Weights of a small mixture-of-experts language model, trained from scratch on English Wikipedia.
Experts: 96 experts in each of 11 layers, 4 picks a token.
Below are experts of layer 6 (counted from 0) of a mixture-of-experts language model. Rows are named router (the router's row for the expert), up (a neuron's input weights, with its number), down (a neuron's output weights, with its number) and show model dimensions 240-319. Each number is 500 + 25 x the weight over its row's rms, rounded and kept within 0 to 999. Numbers have three digits each.
Before each expert's rows: "gets" lists some tokens that make up at least twice as much of what it gets as of all text; "mostly gets" lists some tokens that are sent to it at least half of the time. This comes from a sample of Wikipedia text that the model never trained on. Tokens count by the router's weight.

# expert 65
gets: " |", "|", " re", ";", "==", "-"
mostly gets: " re", "|---|", "|---|---|---|", "|---|---|", "sta", " co"
router:464473481464473524525503487533427497493475497487503506493499486538476488496496528518535492517522406491506473476509487508493448527492454491499468506494522488432503487481509497486496506543473473517480477480503466505499507458503499493482449468
up0:534486534477502516489492524509503510475437471456504538454497512536537524550482471488505469484485537511504536453518529474481499515517515486478494488496491454478543475498500538489519532503514477488459514448528473523476528491547494511483485454
down0:514489472492479532495544529506521515513523483478487496522516484495525502499534507529499487517493522493522532541500510476489495480517529538503523515514493532498517494501496474465517538486518491461477476502525511513496527498502517525545489486
up1:455484540504519490482550484504487467545487459501499473522528487467482524495547503519528491510485457454511547499474495505512522454473486460485522495504505537501501481482504505536493454520534483515482483477497528536496518515471519513505454500
down1:481520520516544484494539519491506473487503473457502456523509511472486552526469508531492493489549492493494521487491492447506535477519489447482508497530480458519531470510496496525485517474514473550489418507498545508493526426476528507453495529
up2:491521510537491522513483541488447537508490525541510538509510482513541515488504515493515518531482465524507512510483514522486482510520501513507465491496519441511483490550526495467510516470471497498523493479514534534485493493495493504492502523
down2:524495490480513520514513471504515514474521477509539485516519507501507485498473487488487541457518488491469496508474488481491484483471482504485498474486549497499495498522475513502485480480474507529493497518454511499501483512471514494468532478
up3:497425545494481469524486488494455457459460455498488534501458482499504505529560506495506494516520494502541491485478497509502461508473534483517544510515500500492522477519487507495496482502496488528455497515494493522508527531495499480511475464
down3:514494560497516558519494504512447526519468486468526542515490511538470496503489473521510487507544508481466520483538513467443521509537495480536536478530510516465495498515494487495487505513484521500475484489543516496484526513443477523508504508
up4:490553474526511459533503519480471486476519446512537538443468545504513510529499486464514484483510479496494483505533509494490466536496485468511497512513530489500483519452519534493485483516523542495511474470507492516477540473521563502508479502
down4:463544477529482482519490527479485494515480516495571534455488527480511493489530539471517522527543477503526525539492480528472499501557491454500469492476513494515503526473459485506470536543518550503512500535482537449517499452521505567489507473
up5:484505481483490544472495535510471507453563497500470518524469463564510461535483486528548492526497443506498485491488503515529493531520486503504500526481448469499501505465471463473500486460500488485489492483491499544524518468460531494534473539
down5:454485504509505486515467487461447517528493491533510501444450500499499512495533514492490540502562493516456522507477495505482534479533519501513508494509496468520552494545508542494579550483499517488518486479462507498510496489515499483512523488
up6:515463516481543474501488513536476495526489483488465465495495497484533507440532497521495503533522516546487499485539447495488504518555491492540498499503486476510517506448470469509518517498485516518500508494516512523431506476449476496463537522
down6:505502500472476512504485497529522510477513435488510498501517471480497533498486461512495560477471514524453516498502457505495508467502500520517530498519521487494560550536510503515510454527507550539453485487495533485534503487476484523479505497
up7:548458526487531509501515509529491514512503445561519506488457512500538485453512494493505497537517497508499494485553499501485478520444466519535525480510498472531519533551451515491507502532486526523466520451532507511436517517466505519516458545
down7:507488529515500552460518518549499533524478477480456506543496498514491537479517519499536530507532520516505477474507481498481488502506517521498555476530460524492516518465482529474499506473520490512476456474490548492494524497444463546516488480
up8:488518520459521495508487546494503462521508537482475478514537510510455496528483502515518482520515498479512516472502492515543510496533546451503521483487498500477506458538511469501501534556477510490491436509531526546500489489470469516461519494
down8:491503490525552519490504508523516472510504506506472463501474478513445529564476530515491513495473510458498535510442488479465472512512482494567526502496516489521502466515491478517472548516482511503494465525516493493533505503501532508455475441
up9:515434504488521498483520489528491472508477498551534503450531523530502530544529548493504531565514494485514494480493533541521488539501448501487471475511508487467488556459458542492512476541478472471453501503548495425503492504508500502480489508
down9:468502523526462516497461457490457457539475492515513484472487518501467503487520517515518464543490478476551509539478534547489543521518480520513468506495479503520482551451483488487498498514502503509476508462485556473546489531531513470509499481
up10:496504491556504557467518498463500513469516496533501443532481495531498508530505498544507487511500476463520491515493494483520487505499481532465523472492438491495485459500546485527518511496507471487501474493491519497513440489500490491503535496
down10:479525510504510476481522486540529526546486530459489465503474502509534502496520508503515495494479545522511452508514551470471517493463463520501483431517491506523529527507497491519535528495522514490519482508497506512496498509508505512494514479
up11:505485490506464529498503504512473535479526493532508500520463474492473476466513470500503545461484487486508474479521456473501501523462450499527468517515506499480485488473521513475489492510465485481491484490484439482487504484525489527500500481
down11:531481522484493506474475514436488469490517519523498496480508518517527483485490546518479479490527446450505497493517516524485513503475496506523508542504501481504486487450464487494522520534518497508484500503537540488489528527524471508541509482
up12:506466489494484489496519509507486496440482463516527469443514500482527516520490491509514485500529497544514499483507485513491479457530468494532509501495521468546533525501458520484494491508518512544499498512535490530487545487471498482524489553
down12:496489515521504486508510507482514491528484472488522514491476527478513536469498553517521512493512479546506511509535517517514492514503496515474488488464483482504508515507484486476518581524511557492512504508517507506547481532496472508533545511
up13:514479486483474511524496495483453515491504531500490470499506467519507515448466481494488541473510496492549508445484504422498514452527453515479487535444486548463492494492467492476531484488508466515481508496480476478526464493472518489466500502
down13:501469507481527509547494495488509464493509539549526455487531471497518499497493525501494497503501531520501510506475477474468475521506510489550486513535457513480466480492536486515499470519496462530466510508489504520470464485539493508484500492
up14:513523481502473517504462520526468513473528506492520512505510516451474493489533501521503518451510512479489508471524493498463486513474455535496533458511524481462517507516513499470494473528471524515487491486544508449529530504502535493484469486
down14:497544507561497484489505487451454511490527513508529507510490526462487503505529533544513497479519469499480526502479521512491536451496484499525495487482506517449467489527464476502502489466521511483506512497540510459485490510546527556472544455
up15:512526512534456496495543488516502488453491535530460530509514442541539511474479503478506481465508530544484498426543471542466503484518520533485517511504492526502501509515483477567538517460510547494456521519476512499488486476501509461498513476
down15:470510476444512541511498530487541483519529504503517502499481484490495500519502502475546467509496493506515527512465521496507470529489499477503484499520490477507526521472496503554510478514539531507481516493494501531463528485507507502493513478
up16:501494517526443475513479519484503489513490500471530501477521498548534500472459508503516483490515470503504489530499496494472447506499470483504469498463445520508452501401455520515452519500523500445553546483479508508488490511508477509506534518
down16:478507494486529493511557490482489480545436501577470495494502484481510517489502460520513530454486509482501517471486488473479507517522523513517514508544489467502536482493448472500531487498559510490531527479477522502515490511535508527455490503
up17:480494518538502481509483503524446489505441457509485511499491503506475505511472517528491429517524505507500496535533476497484424507504493521474515444531491500496483500495491502503469555495482509510492488442483490487483521491511479501481448529
down17:506510491548490490520502480520481568510498499509506507472462520481451527497502530460517531521543497515498510504497453522434515497475480539509478503483468512492486482505487516507508499506501490535484512449501514466528498508491440525506490468
up18:472488561481513481519504484447463487480492522470466518485507540517519488504486498539505512533540525483513531471452487513506517510577494484502480560517511502483493459461466495487485473494527477463496575477508515518489485511484494467514539496
down18:518474508474486516509519509484506470562520505482483470510519483527507479483476519506490518494502521515537533487511519476455500501525490510432523516523496547479529538508494536500499549454553489455526463493541489501477510470516512529492503529
up19:509485465492518524467463490471488542507503499507500518509513504528510457503535493555506457510507484454503496482496494494521453488504523515510505456508524498502493488502507489482490516527504548513446514483504530466491476510528516500507493486
down19:521525494468461489541474468481528492481532530519462487487501574496496500533505533540519548529463476492487497482463543502508486522508496484519503502503514528493508531528503521510517534513491507503486570525518521486510482526529481494512480456
up20:503486523477490496509527499479442456449497513459499462490461469539520508501547532501533504494515536538474497523533504500473437542485484475480465517493518466440548486485498493469476483491512489494510504531527475532490540518502490503532512472
down20:514478517521512485546485499533521473516459509503561544488477476534524499466531484467520525499477527535512538495559508495490480535505548540467498492555483501468541509517515468479503540480495487478474504488516511530510508487478476499535517532
up21:468560489556467498480496540490492450516482469465525508522484489455466539544510482533500482556487485461494524533471490480508429472526478503521494500527483496485483475508516543527450495512513494496516479489538476503495513502454492518494487520
down21:482473491543478474540487482491509449491484536486500476513488531549501524514520503495509561522506483482521517489472500487495537490553512503490487479515501510522542463508442478547511495514488483485491491481515541496510513473489492515490470547
up22:480521514485483550500485467521461496493494506507499476522445487510538501475502516478543494503552455512491491479485479479496459447542554528497504536492474517499479481482507480475472494487515509499521479497543519486478556550488509534490511493
down22:450490490488470547543465477470488460578526454526530492530450524510480497484502514494529465530540513525506501501483475522519466474469496512536477525491473497511491524507486522481503457493508501528526455532499455506518449504494476546503488527
up23:492535497508464519504506533482505495487498492503497520521486450539463450516499495520564486512507464488451491516507496537526478530515459526545480509516468507477515514485496492492481518456498462456473489483483496518521525436491495502495490485
down23:505454488518484526507478520477441557505489516527495495443456497501492497500519527474513531511550468533515538477489497517452541525549473509503490529495519484505521499504484508466522527498518482500484511471440525490524469477507505506536536487
up24:522484518448504518449508502501481522515529499489492518516506510505496504506527493521533511536492513520523469473466530494500507499538532484505482502475482477510504467473538474417483463494502449544497479459487482511484505502502520504506498509
down24:512495499527482559514500458507511482461485525489522506511509485520522517537521533530542486494465525522518498504540527515477508503525533519504520527513460458528517522507522473469512551524516491503498541500555515528539454479498486481543503467
up25:480507465455479493514537492540530478509523516520488469520527502510478501491555496500529484500476495537474491527543472470503459490546484470519477495502532492494497479512469505552499540513462512512485475518518494472501492473500484514475562521
down25:509521504466514502479481499529562452523495454519490495551526494542494501489507488489524536485477525489496504495496534493545487522483509528463535513538508536522506488501508464485481507451502459497494498513514485499544480524528503503494509499
up26:494546515494492540501499474508498513462508484537510458514518514519480462519523481512515508490471507492479510462495525537472487467466524520490489517490543512483480460522460509485494498505493539509493460499508557507478471498493510480538486467
down26:519502490478494548526515492451483486474508506488502503516483531497507544479480478501535535501502490531472501514514540475501526477488493472523493451513468549497498489526505521509505518497490546564478446521523482543496514488512518520452505493

# expert 43
gets: " the", " The", "The", " an", " =", " a"
mostly gets: " the", " The", "The", " an", " =", "An"
router:489493505502484524430498488476464502526492475463499466480497524540492454522497454533474491487540481482517441486497516477522485496514485460479432512494509549425464511501491515518500496504433514489507476502485461482494504483521500477503477430
up0:492481524541493520482491548530465496484470514481535502531504494539521487468560538479518506441474532508511521482492468470485531545514537517492499527473484455463502464529499517485542511492540468480459496521515514518471461508494466495521478505
down0:499511471536513512501516509500462475488478504525496497551531479467527528534490507488539501472474550517511526493476542524511517502494500542468478489545484487564517503522524517523470513540499562526448501497441531538472496488517507493496491480
up1:462480533467518520532491485478495552550452496545460503491479519465455474483515457508487493505481505454499491503508479469483518493481503469500503491475526512487548529530520484516535433462510482473512469481480532534505536514445508508501497509
down1:503482471478515485474454493510472565522470470512508460481501505527500513478496474522499500493556522474500510480493489464538502469553476495478540531494491528503453520489532495481503495504495485499498498530512480471526473545459485464487458505
up2:518515504493483483489477476477514497534467465495540509501495491514485502492464502495533507495508481484468495516508449471495466514453493448474487511485570517483500493485494480510483515543533489488517462507478457484534502487534517506497506514
down2:520494507502479534554502491511496535520541448511511483486473541503514525506482496485515532478514520545535502547510483520478528511553518460498490541509497518496512460492512519518491465469486525479495493522476510521474496482551497495484488496
up3:472511490469473487523454489481469466496543452457495514479491509540465511522531455504460459482499462535508499443472456537537487469492498477538488530552498497490507452509495503493472491504441450504422504437516466502517542510510492509468484512
down3:449527488488502467523482491498464511528487510462495508505481505495504473509485508494472485530491493532527461513470514524484516470499517480477483492519495501500448529509508471504496543487458520473482505518489465500480491505495490496516508492
up4:478505465495508492487500524491532476521539491513529476470447534465505472498553505474521498502515476513495487500503522507529511519497497474490461492502513447491526537473479525523486491508493527467543539486530476507479534475531513483478475516
down4:493510517490483500512491542507476482488485486431504455492521526504477508529502506540474483485498495479501547484509525515499459477468512508532496498534490462518518479499481490525520477510473521468495482553491566539474525496560515469499506517
up5:490473498525544453503489488509488530505485524464489531508494520547551497520541497490474502510501508472493506504459468549493516466524480500469516500472513531478502481493500462447538492439505477489509471549464538578508498510486519499504467514
down5:483536532506465446501484508445465500475505491489511506504521494491526477475504465474483502510504463516514479486501537486494505546537483461473498510457502485479506498491534497502494517499516547475514466474505527479437447515537492511513477453
up6:528559470493495500488472476507497507535501499495505492473530506477499471500483489512511495502515495485501488487480466493487554506506490507457474503502478504493463543468474495484510528464457529504496496486518511471470471504484497520449551493
down6:496496487478480506514450495501498486446487469462457489518471503524514486552515525507495572481517505502497522499510468456559449521441507486534506478490500516502516492497552498468494499495510506484496499522549474496522493475498518494528526510
up7:518456506448471484500518507523496487478498447499472496490492524487522492466473504534470470485497530494530519519561498421504444493522480514499494498479458490497497498479487481541544528469486530513426491538515480477451507484493520487505487493
down7:464485458503501490468534515493514502542493508460502493468518507508475510526517499520515520549514520426473497482487487512516498545472513459537473469472499515467550486515470519515497503504477441559489504446542494525525510480500566494493557453
up8:508548489440553532504493553545516485528505454464469473533492486483495491534551479524495470478476506533495491464501514510528493530519500553486485492503498503494464514553486464509473506537514462467508522525486514490503451513487527497460550504
down8:511506522521509511542500505439492494513537480479518561475518527515533474513492519550465513481473464445537525521450482513485545520475499479493468553466558477468529495480505461545510504507514491466533496492477531501476504480538568472543510506
up9:506470524534504473443488447488493507469512521534510517499515535535473532562499549480478538501582510503510502482478534529516485527495537469499501529541545491434469493492479523566503494515496491515476517488498465454475502483478506528487482495
down9:512467474485517495501504490486513534509524489478508474465504506483478508556471470524495463480492533464499528480484491483543495491501470499502497529481489506463481503499474490442501488488524515472532513518456511486538507520527504531535507487
up10:501488542547531489465490514502508507428535509541496488539530532490526472522501546501498519464481502495524481510469520460503504522508485490479489473475487500497473451458522484514524488481478467496523488589488494445505433503494487465544492467
down10:521493534513523479542530492498448461528462518520506493497488508532521527514498444498488537517515527490494502483482492472550526533496471459488481507462498493461558527447500499508540508483489507497469480490492506503491537502507524467502537484
up11:490497516506494534488503512491494523494500477527458491523522516509472503526492510500537556455488501501528494532482516489512500493520491443488485522515486487448440450484490501589508510519490459518502530515480483462488470469484485535534500491
down11:526494504471492518506472556520483513533499494544470483505509493515465492481530530462489494482442524461487474503488494479544495543536480506526493486465506505490490488478492450508476524480502461470529512474492480511498480499511496526524507526
up12:496540547497471531461493465463496486457477477498488552488464489491515476530489517496522502478526484484514483518470518480505475528477461472493493517489510491510528551488514511457508498460509493498498498504510489535514528479513478502502493471
down12:513478511525472523501514486503504497494531474499458495476483519496436512484478459494507516526497520537489509493472504496508525514516491493490490453496460478491493493500480474484577497515509467475509499481483526521530515544476506485480527502
up13:526482483489459566478501497491488513484484487515507469488491530496494541446524466486485531490461471544540500494451505461513506496520476469480496506482509494499488480518501529518508505504466510491544532504537449512514486519495504505511504471
down13:479530516476529539502493508499482504564462485484473511501510473527509544490527489466480523500530521450516509504522476466520479539501493466487508472469530503475499499484502490479476525460526496522469492530523509481505524488504528533477557517
up14:512513505519478514508458533512495470515522475498538502532525538537511517489479502488527506488470520511524476477485499520486537533489433525499537520509501483464519468486487472517495509524491467517471491526491507487572473504524537524506456518
down14:487491515496512476459501507513502499478521538519463503477496492498514504545547524490524520531559506498530486485505478478534523492522538490484497489486481527483515489483474506519513524519523503489550483497485518501465572561513491520513504472
up15:498512490470524505498530477481490527485485457478472542530507472507531496472478425472484515512495488505484480479483418548500522505482505491480501483493517516524478507535524507480507496519481534525495485462481495535481478475489509506506511496
down15:520480537513502527480461510516465523509492471475501499515470470501500472471465569515446475504520485504547483532486534517471478548529471488495488471517471489471520487502490467483489522467502494512484507547492439534500485490458432506496484511
up16:519469501558440519507522454517494546489464473524478516499503507501525508510513501492549464497506492531516485552487521441491544513517500493490504528513488508449527518492482479553475487522499494466536537505514489474516450526534520547513491498
down16:528459486490510497482533524515535499534492488514466505502512460549487515496511507524527519453476529468488539477524435485525491464549515497490475528470521534471482528526509443502436500485508477483534465526546472527466515505472481496531528533
up17:474513514522521508514523505504518525562567543553490493526466489504537463501508522528502505485450519520497486526509459498493491510457469507511447492516491527468526538510491571460515522447438509488471489535522465522475478494465464441503486478
down17:527476504541438477451500456436440530472480481495488532518455447520489492487523455467521533499511493476455488487510476474523499496491504522480497517474499483456531487494500518522533511503511478495504504489489476510537486455533523526465468504
up18:498494535501470521541538484478485532503515464541453507533503505556489513530551511501497506528531509521510495531487522501531544475482478511530491526520460538513523552539456525512541480520492529490464523451499515523469507512543505500503494523
down18:500489452509545526548515496539552514525516484519493493496527493546510492492456510474525505466520485494451522524549492513494532476517491520476526523535509474508494539512483504523476513507546460493532469530543462478499507498495543549496512518
up19:489472534530505499496436503479487461471495524489511500477552486482525486503511525508509445514493465476516496464491494487529456514486539487480483501496516509539487478492522525484530530480524528498492546452473545511496514509557464496505542486
down19:516508542497521495472494502465453473481530472461482465536479515528520497486506485490499508493504512503525512526482493534532524496489512494503486499493491532520502479506497486492504498532494496510487491508486485501480487454505499483497515492
up20:481488520492374519511524523493490503472486533507499560469493512495578550485504514488497507529497510541499518494530486477463506530479508506492504504531489504558574543513516532480496527541501480543451527471551532515452522524498477513506485511
down20:508483546465496513528530504533565529485523490504473498463465519485499509532473487493507522495486520489501516509470494522473551537480520530511498472510524487510508488497500477576538502501528511512484506511546499488530528473499536538487549535
up21:476500466489437496519534519506514480511497517472485509576461441499468468556518518526482507472507464526499494534496504511519498506508476511539455529510497537467548509515481496533473490559468485481509447515511532469474499479525547535491490492
down21:549498490499532472517489517478495550492465460522500492510482442498481492502494534506502515495560502493485509524478508510487504510475405515528468515501496486463469516522523471476504543495517460445530501482500560499498504523498539544557491514
up22:510497486487489529509508471515491516534465505495527458495466533498495507482474499456487510512518465496503472463444457524493525462531491472461489525504550528480486482508517510548534511523523524502531494478535483484490464471519506533520488508
down22:475537478471510495497509505530516490559489480481475498485522474536517459489449492493474475513516540479506497529493509474527510528516486501503473509471478548519475475494515461522494478446537454485499507489496497490522491519518486492558486521
up23:540531528473503527474476566526454499476484496478522497476520496486499503495529520504543531505447481493507498494491495496521433510532506479526480477494500522505447469500499504527462516482480473477495506514508497554469494477482454479526498505
down23:471505564481506513499480507522502467526477471525464492546516503484500481504505464456493526491522536476479492506475468475528516529446473492509536487481515498488485483482492460484502479550517487538511462477557457488549531476515537526488549496
up24:510525512547507535474518524521520525509490520509487474483531554475541529528552499512582550477474496523507474500509493487500510537544503497493484493522488524487446486495519513457533462538516436500498509519515486545526481546453483459505446473
down24:507515492465513530548501508510502466525500501487507479517518471502504525437465474525491549474488504494475490499492473467515505475496497477518503517503545479523523491497538513514490496504525540518513481501525469506506552507486497563498522502
up25:510526503506504501465488502481531473523509491466496497516503505488498490501530509515475496488501466480509478541545514485518474524486497484481484453478503525509491505475480502485524556517455546494490453517497539427560478480529485497497512510
down25:489483538509514523481492480472461524484464522525489488471520513494506511504477464435485512488500500489505493486533525486488497506482515490523484472464527504463489466522473486522458500518467497467526451510520486427506485442520522477562547488
up26:470493491573487453504491483510534540545508489459520490495513519502480518451469476546497500492485492454483470547539506557462468466474508488495498518525546524499486516521474510526493513528494516486512484510524462492532474472497520483481446486
down26:530505498521498485475482517510485511475507486477514538513470506518531526511496488503479500530529503508501492490496493491466490543524560493506445508478529488479496511515549476489510512463520473492486489484485526516463544475522536509497491514

# expert 15
gets: " (", "–", "-", " \"", "/", "°"
mostly gets: " $", "″", "_{", " [", "°", " −"
router:524499500525477506443461482515445495490466465529505493486535501492495416482476532502512506483491471489523474508520512501514479527485462520493494478495518511484484500511499486459472523470410496519526497499442496471521512520484456503513472421
up0:494504548502495490451503515521516464481490502468551509499473474506530456515529532470492544458477512534528489461487514460497504523438521445499500495474459510482491513524453492477518505527529482490471508512528516498496495542505466470465479486
down0:495508469500495460502460467515508441518471502481498463476505473470475498473486450471507482468498493495485473522515500530552492532507486530541466508490499521515461513483526497475485486517468523545505491499518449487497499532498477483565463467
up1:540459514487502545478531513486511552524532479478461510498500482485479454499563496535500536475453480453538502504498480524511563472495516474484478481490517519478493507482505475510536480478512500502495563512470512517489503493521505498477504503
down1:487442501483472459542524487508499552488496490512454566460477544508490509475499536517469519456501467522505506513501465506513506488495502492495554516513523527522488517542462528523488533556515502470540514524468507459482540507478488508468510469
up2:517513522475517525502489506495475484514467492534501480496542452465519552515476484530501491509510460476463465495515559513492534485504507509462452480472537505496532514522513477528498489458480504524530480477521491486484516518518481488469479556
down2:476513531516521477503512512507526542525520511486530502502563497461505490501493528526498457476516471485468464507510492521508514494498476461486515512467486535507486538470466516526520495487524540507474469468500518512486464493515482470508523480
up3:458480521545489496470521465481493525510433499486508459527487517537539530518521485507472454498528470500544510475496476488470484478481521517505497456493497481503494505514498449495527502528487506575445538456479491494441532547513479499490521492
down3:502498472449519514537582521498527476534534474472575535551494495494511473480510483513472508530493530480491503528518507476525521508548467520524486543477518530520499500479506524544489492483526518514505494460452469505502474502518475501488526489
up4:495525489528515492503486505532482481526473536504597485418528472484473452540512525474505511484490479490487492463526513538489507532571500500487483499530504481519496503482537504489484472526482526488498528503528536510454502492512505510479501563
down4:478476489462499529543501490503493519533529485479543485504531520484497450490475519559462460481452501487459552455503519527532486527463505544492485495500509500492484460515504502495525464523458498494477509504502517484493502492472508490505531534
up5:449514507499509510507516532481529470514527475465500526520498487539536516538481512528541484485511499518501511494495522513491509487502450513529476498505494498530498518477498468524513480450500468496536504494493513537493525510481530484494510545
down5:515584481553493519452505496498506518515464475516494540491514519509537489473484516514504487473493507513485515499495495540476477495509449504528491501484538525467486549526509488520512518512511578486520520478499512524454479540499491530518515523
up6:519502524479547452482483446469485476567476529522515511470541538465476501460518509484520499526528506495481524497493451465498522534500563493464500478519484476496530506497494481535484467475517527512482532514466477492469490523497474506496492485
down6:519484531500477483511541513530512522521512518489511431546524496525544517546452516484554510469509488522488489509457507505505521501503524536516528499491442477485487511506500516498492517467498529496488509474482446481479530502511530498514503482
up7:525472500514480447499550524512517474477470496467490530510494523513576501517490466524461490463498470510549500481525441461488511502470479501494484492469473460496534525500534513542529502486505532514485511486494510436466508524513495521492542500
down7:473469516518510488508524514499494490494479526457538532484497555520531483487506509526473514558521488486536493492499483499494505505522492483455461501464485526541525547520492525524529483504533527498531508506520488492533531517479502454453503530
up8:499539506460500499508556530479491516546532461500476451547491474511495532518460492502548477528480490485501507503475537533525497470501517510482497514509464498477507508501499443517486500449469461509511495513502479525518476476493527502506525524
down8:509503479493472494517538481431484501489475461514516491492463515500493542459522541558462507482490529495482529535475518515487515512506496499520495501485517541496527496485498504547529512511486531519543499466469552454496493486461465470468507510
up9:504520498492547498445514478554496507512460533513511501464535529540550503487558540487555557500492488484485516478470518548538463505506534467480511484522517514495488492539493542490460499504486477509481527460527476443504521483537494523494500530
down9:553489535465516496485493522526544506529474495532502475478485462506508487484507498465517472479457512459493536532500476457481535495479493490486522520498482482477469503515458509493505547475491515465471507490506494489505483487462548512543459500
up10:467503508493456508486554513520498528497528515514487533547522488484464474543480531499494536478431460518538484520518495508478531493512447498482474446503468507486507437526515499520509493517481486480504522519512544478480457468531497496531488479
down10:461513554508489511518505538490474470507463504486545504508479527496514520506470515519488485501549489478488515510510501510470522444533478451525470446524526461509516441483516482505519489503488450496522465525508519448484498481500513548460527537
up11:490480512484495500489534508496467462494451525523503481526496489507484476527509509508514538505440507460499509505520502552478461528490485468498486475502537465482472455521521509487454500498483515523524511522501492456483530500511433507462495474
down11:515497491490448494539502533533506510529505501510499461506525513464451460468488513507497456516518513511510523519527487476520506498512488519502504491458543461514491480481487479477529514505474468463459492522519508478488488487507559537476532497
up12:534496544506462496539562496506522538451511495472495531497498474517522549545484507504508478509481501557507545484500492509497476486497506509472465468487500488496501465464514503510481521501502486528477486476517490463479476479491491506516453534
down12:503474525479517476483545502502519486500470473511536516492522482507500538546491548485518474550480482511513503521498519530495493499491511556491545488485511482495474504520444494479535533456474522503509504505583536510467545490497528531518510483
up13:498474505487474507498499477507479481484467516509465491564484454498500532430548492487485477503536501529539525498507516483497497464545436555503523480485528469504477479497524482498481503480451474537474467508502473458520541523501512493487507534
down13:533511518504484484433519519484509478468491482490532547500506487516535510503545495493526473497498531522514507492515519475508529453507540514534475549494511474478485546507470461519500488481479499535513485503513516519497506534543464497472492497
up14:538526507495432537491481486528495504513501488506473510566494524512533489492506510510542524477502497512517497489530520508457468465526506504454542440512451488523503474533539537521496517525516506516525463525565527463538472548474451476490498491
down14:461458498496487490481537500526543497480480493538546492498497517507516505508504520467526538486514514516501543476540453494493534506506501499497506535466516517533489516481519513502489531522483535496511498521522493462489503525481498516528483466
up15:531546504527446512515454483545472482477511485520481510507496522486521493472484473482532525487495548507463486480529459498513500487490480481477514511495484530491534502529529495468527528497514521500515486481545520541514515475488471530503472482
down15:501484479509537493530480498521454517529511522519517487446490506523520513508512486448501508474516513464462535558471464533478485520465490531547490490517514467496495495494520509462479530511460516500515480468533449505492542456530511530537517447
up16:465546463492508516468472480506492547507458539514547462496480504518475474509528520492498470544487567504510473492506496523486453490505445476488484437514472506430473482522469514525499503500493477494509511548486536469509513533532498504531472537
down16:470489515469482511508498507508452457449492474483519502517515496511476499516502506511499501492513528518507550479515509552536483541487481487496556549531494470510482487466509453502476530499508465467482531519503507449548510524518486515502459481
up17:445507515544524498502505494511483502512481481516487507486466495493515517469492530534485463525528533503502501502498536496522500485501515501501506480507494540475498483494518511469479512473509465490496504528486470476496547523521440506484472505
down17:496498451542487512493534508535528525496528461482508466558525469506503484561517501475525545476497511501465484474476461496533509489536473511546471523488507500491496502482489447513514489458508515535460545485506495491462509520520496478542504492
up18:490439554456523474534539514493487531487476498471546496497481498508504448579540499502507514537477524471507500489463519524498525534470463489510445485509468491515493517537505540513487475519492513507511530534533512515454563506507476463503518510
down18:451526446508496517497490521530459493532494496476511501498516510471491459474440474525490480499489495491485524517507521494526468479518480551529512485502479505525496512489522524515500495503479489514498486494491515480506511478513484502525497491
up19:480526505533518552465493511505505537499511498533519482502540520486516500523511507506545529489469460487508529503529531480498494458518555510525497517504513559548465466500505490503547528483554476445498547499471491482519480463518491527484523536
down19:491496491472485501489486499481480523509508567519502502514465487519516552472511512475524533497525425499495501508507476486480518494487503525477547469526480500501416512483453512499486492512492522517458496490482503464564519463489517473554470497
up20:458454501473496502492510535522477504469560519479478532525467495497529498480498531527528515491485481512493494466558486515514510496493511465496499473496477493524481516528507488491501506496486447462523502545540548479501507527449453507529500507
down20:514469530504485496472538459491562518500562437533493534536531504528536475487504525510509542498531515503495537501537455512578515541533498522502513526484504492521512507503497493485545495489498493494515499487517510460535510522477485474482520517
up21:476502483494465495503528504492515456502473485493558508524469552484505519548534490507507478487480435491502489483508479475507480463501469514517499549491477474514497517482541540512500483490491504498464493511529523502483514475482529519487494511
down21:531451473537505515512526523526516499469478499535506547543503485442524489513510493522472512503469530471488512519502534517494533503557499512515457548472478481502471574487494522526542487501487472481482492518483529482477517501516474467531524493
up22:537491534449442513518449474547493519489527521502514520503455517528564500463482499476486489453537463546477527482498515479515504500545526520488515504526489459531524496480535476486462511516465528481503448511531509452469531502509528565477490494
down22:473500537479518514493543483506481505493489483554482476477517492480478509523529462480515556489461506460481530525532446531509491515471505540529491532484513489471496472522474538471516512492471486537507499498502409503550465489501518473532535443
up23:495506516517491505485475517540494502506489509504486458514499487494504438498468521499525516530476500467464513495480476545515481540465562522503493520501511535504551499471494530481499523483460454496494523521504494520514500447515453504521454546
down23:500495492459503473505433471481475486502506453530485484467475470480492519523499513503482519501491534495494495493488499501514457486479501536542514488494461445497508513484504427527445507454543492518511493484462465484480499537487558510520472498
up24:513451503518478507451492455507514510514516520497537483488532544519454475494540503495550514530504511506502468506540516514504518500512516489518516508491486533486504463482489524453504484500492487501471509498507519471471482501451449498499445485
down24:498513542485528478506507504477516490477461508510527472497504546510480474514501517538508488502509487470486481523520527528499501568478473516457514486495498496477440479470513463463506506521520491516474539489501515455463480461516507491522483461
up25:519511484525503493476530479491503469471498462514491484547519505471475451529495516532516478469474506465536475519532494514481507511508438502497470513517508530497453517515521471541534488492470479471506486462515536480559495513503447492499520493
down25:485500498477469514493498515493526491500500500520587467489486502562513503524480499475471511524482527503511488470538524549452480536466530506463506491515502504517512496491503496529498560496535516494555520498519513499483505491511529492518466498
up26:515481466524525521464535552480509509466528507481489512528501510526464503527487509532500489471456494505507491487478459532490512494492508498516466507504542527501468549506487456519484482497483500537466478537473532462521482519467473466489529481
down26:484498479482491499500554488521523464439518510513488498552499519451512529518481513518510538505456522539518516501510489499532517498476489500493530521459486514495512484507494473497468465530544521504510544473503518497511515479512461487470503485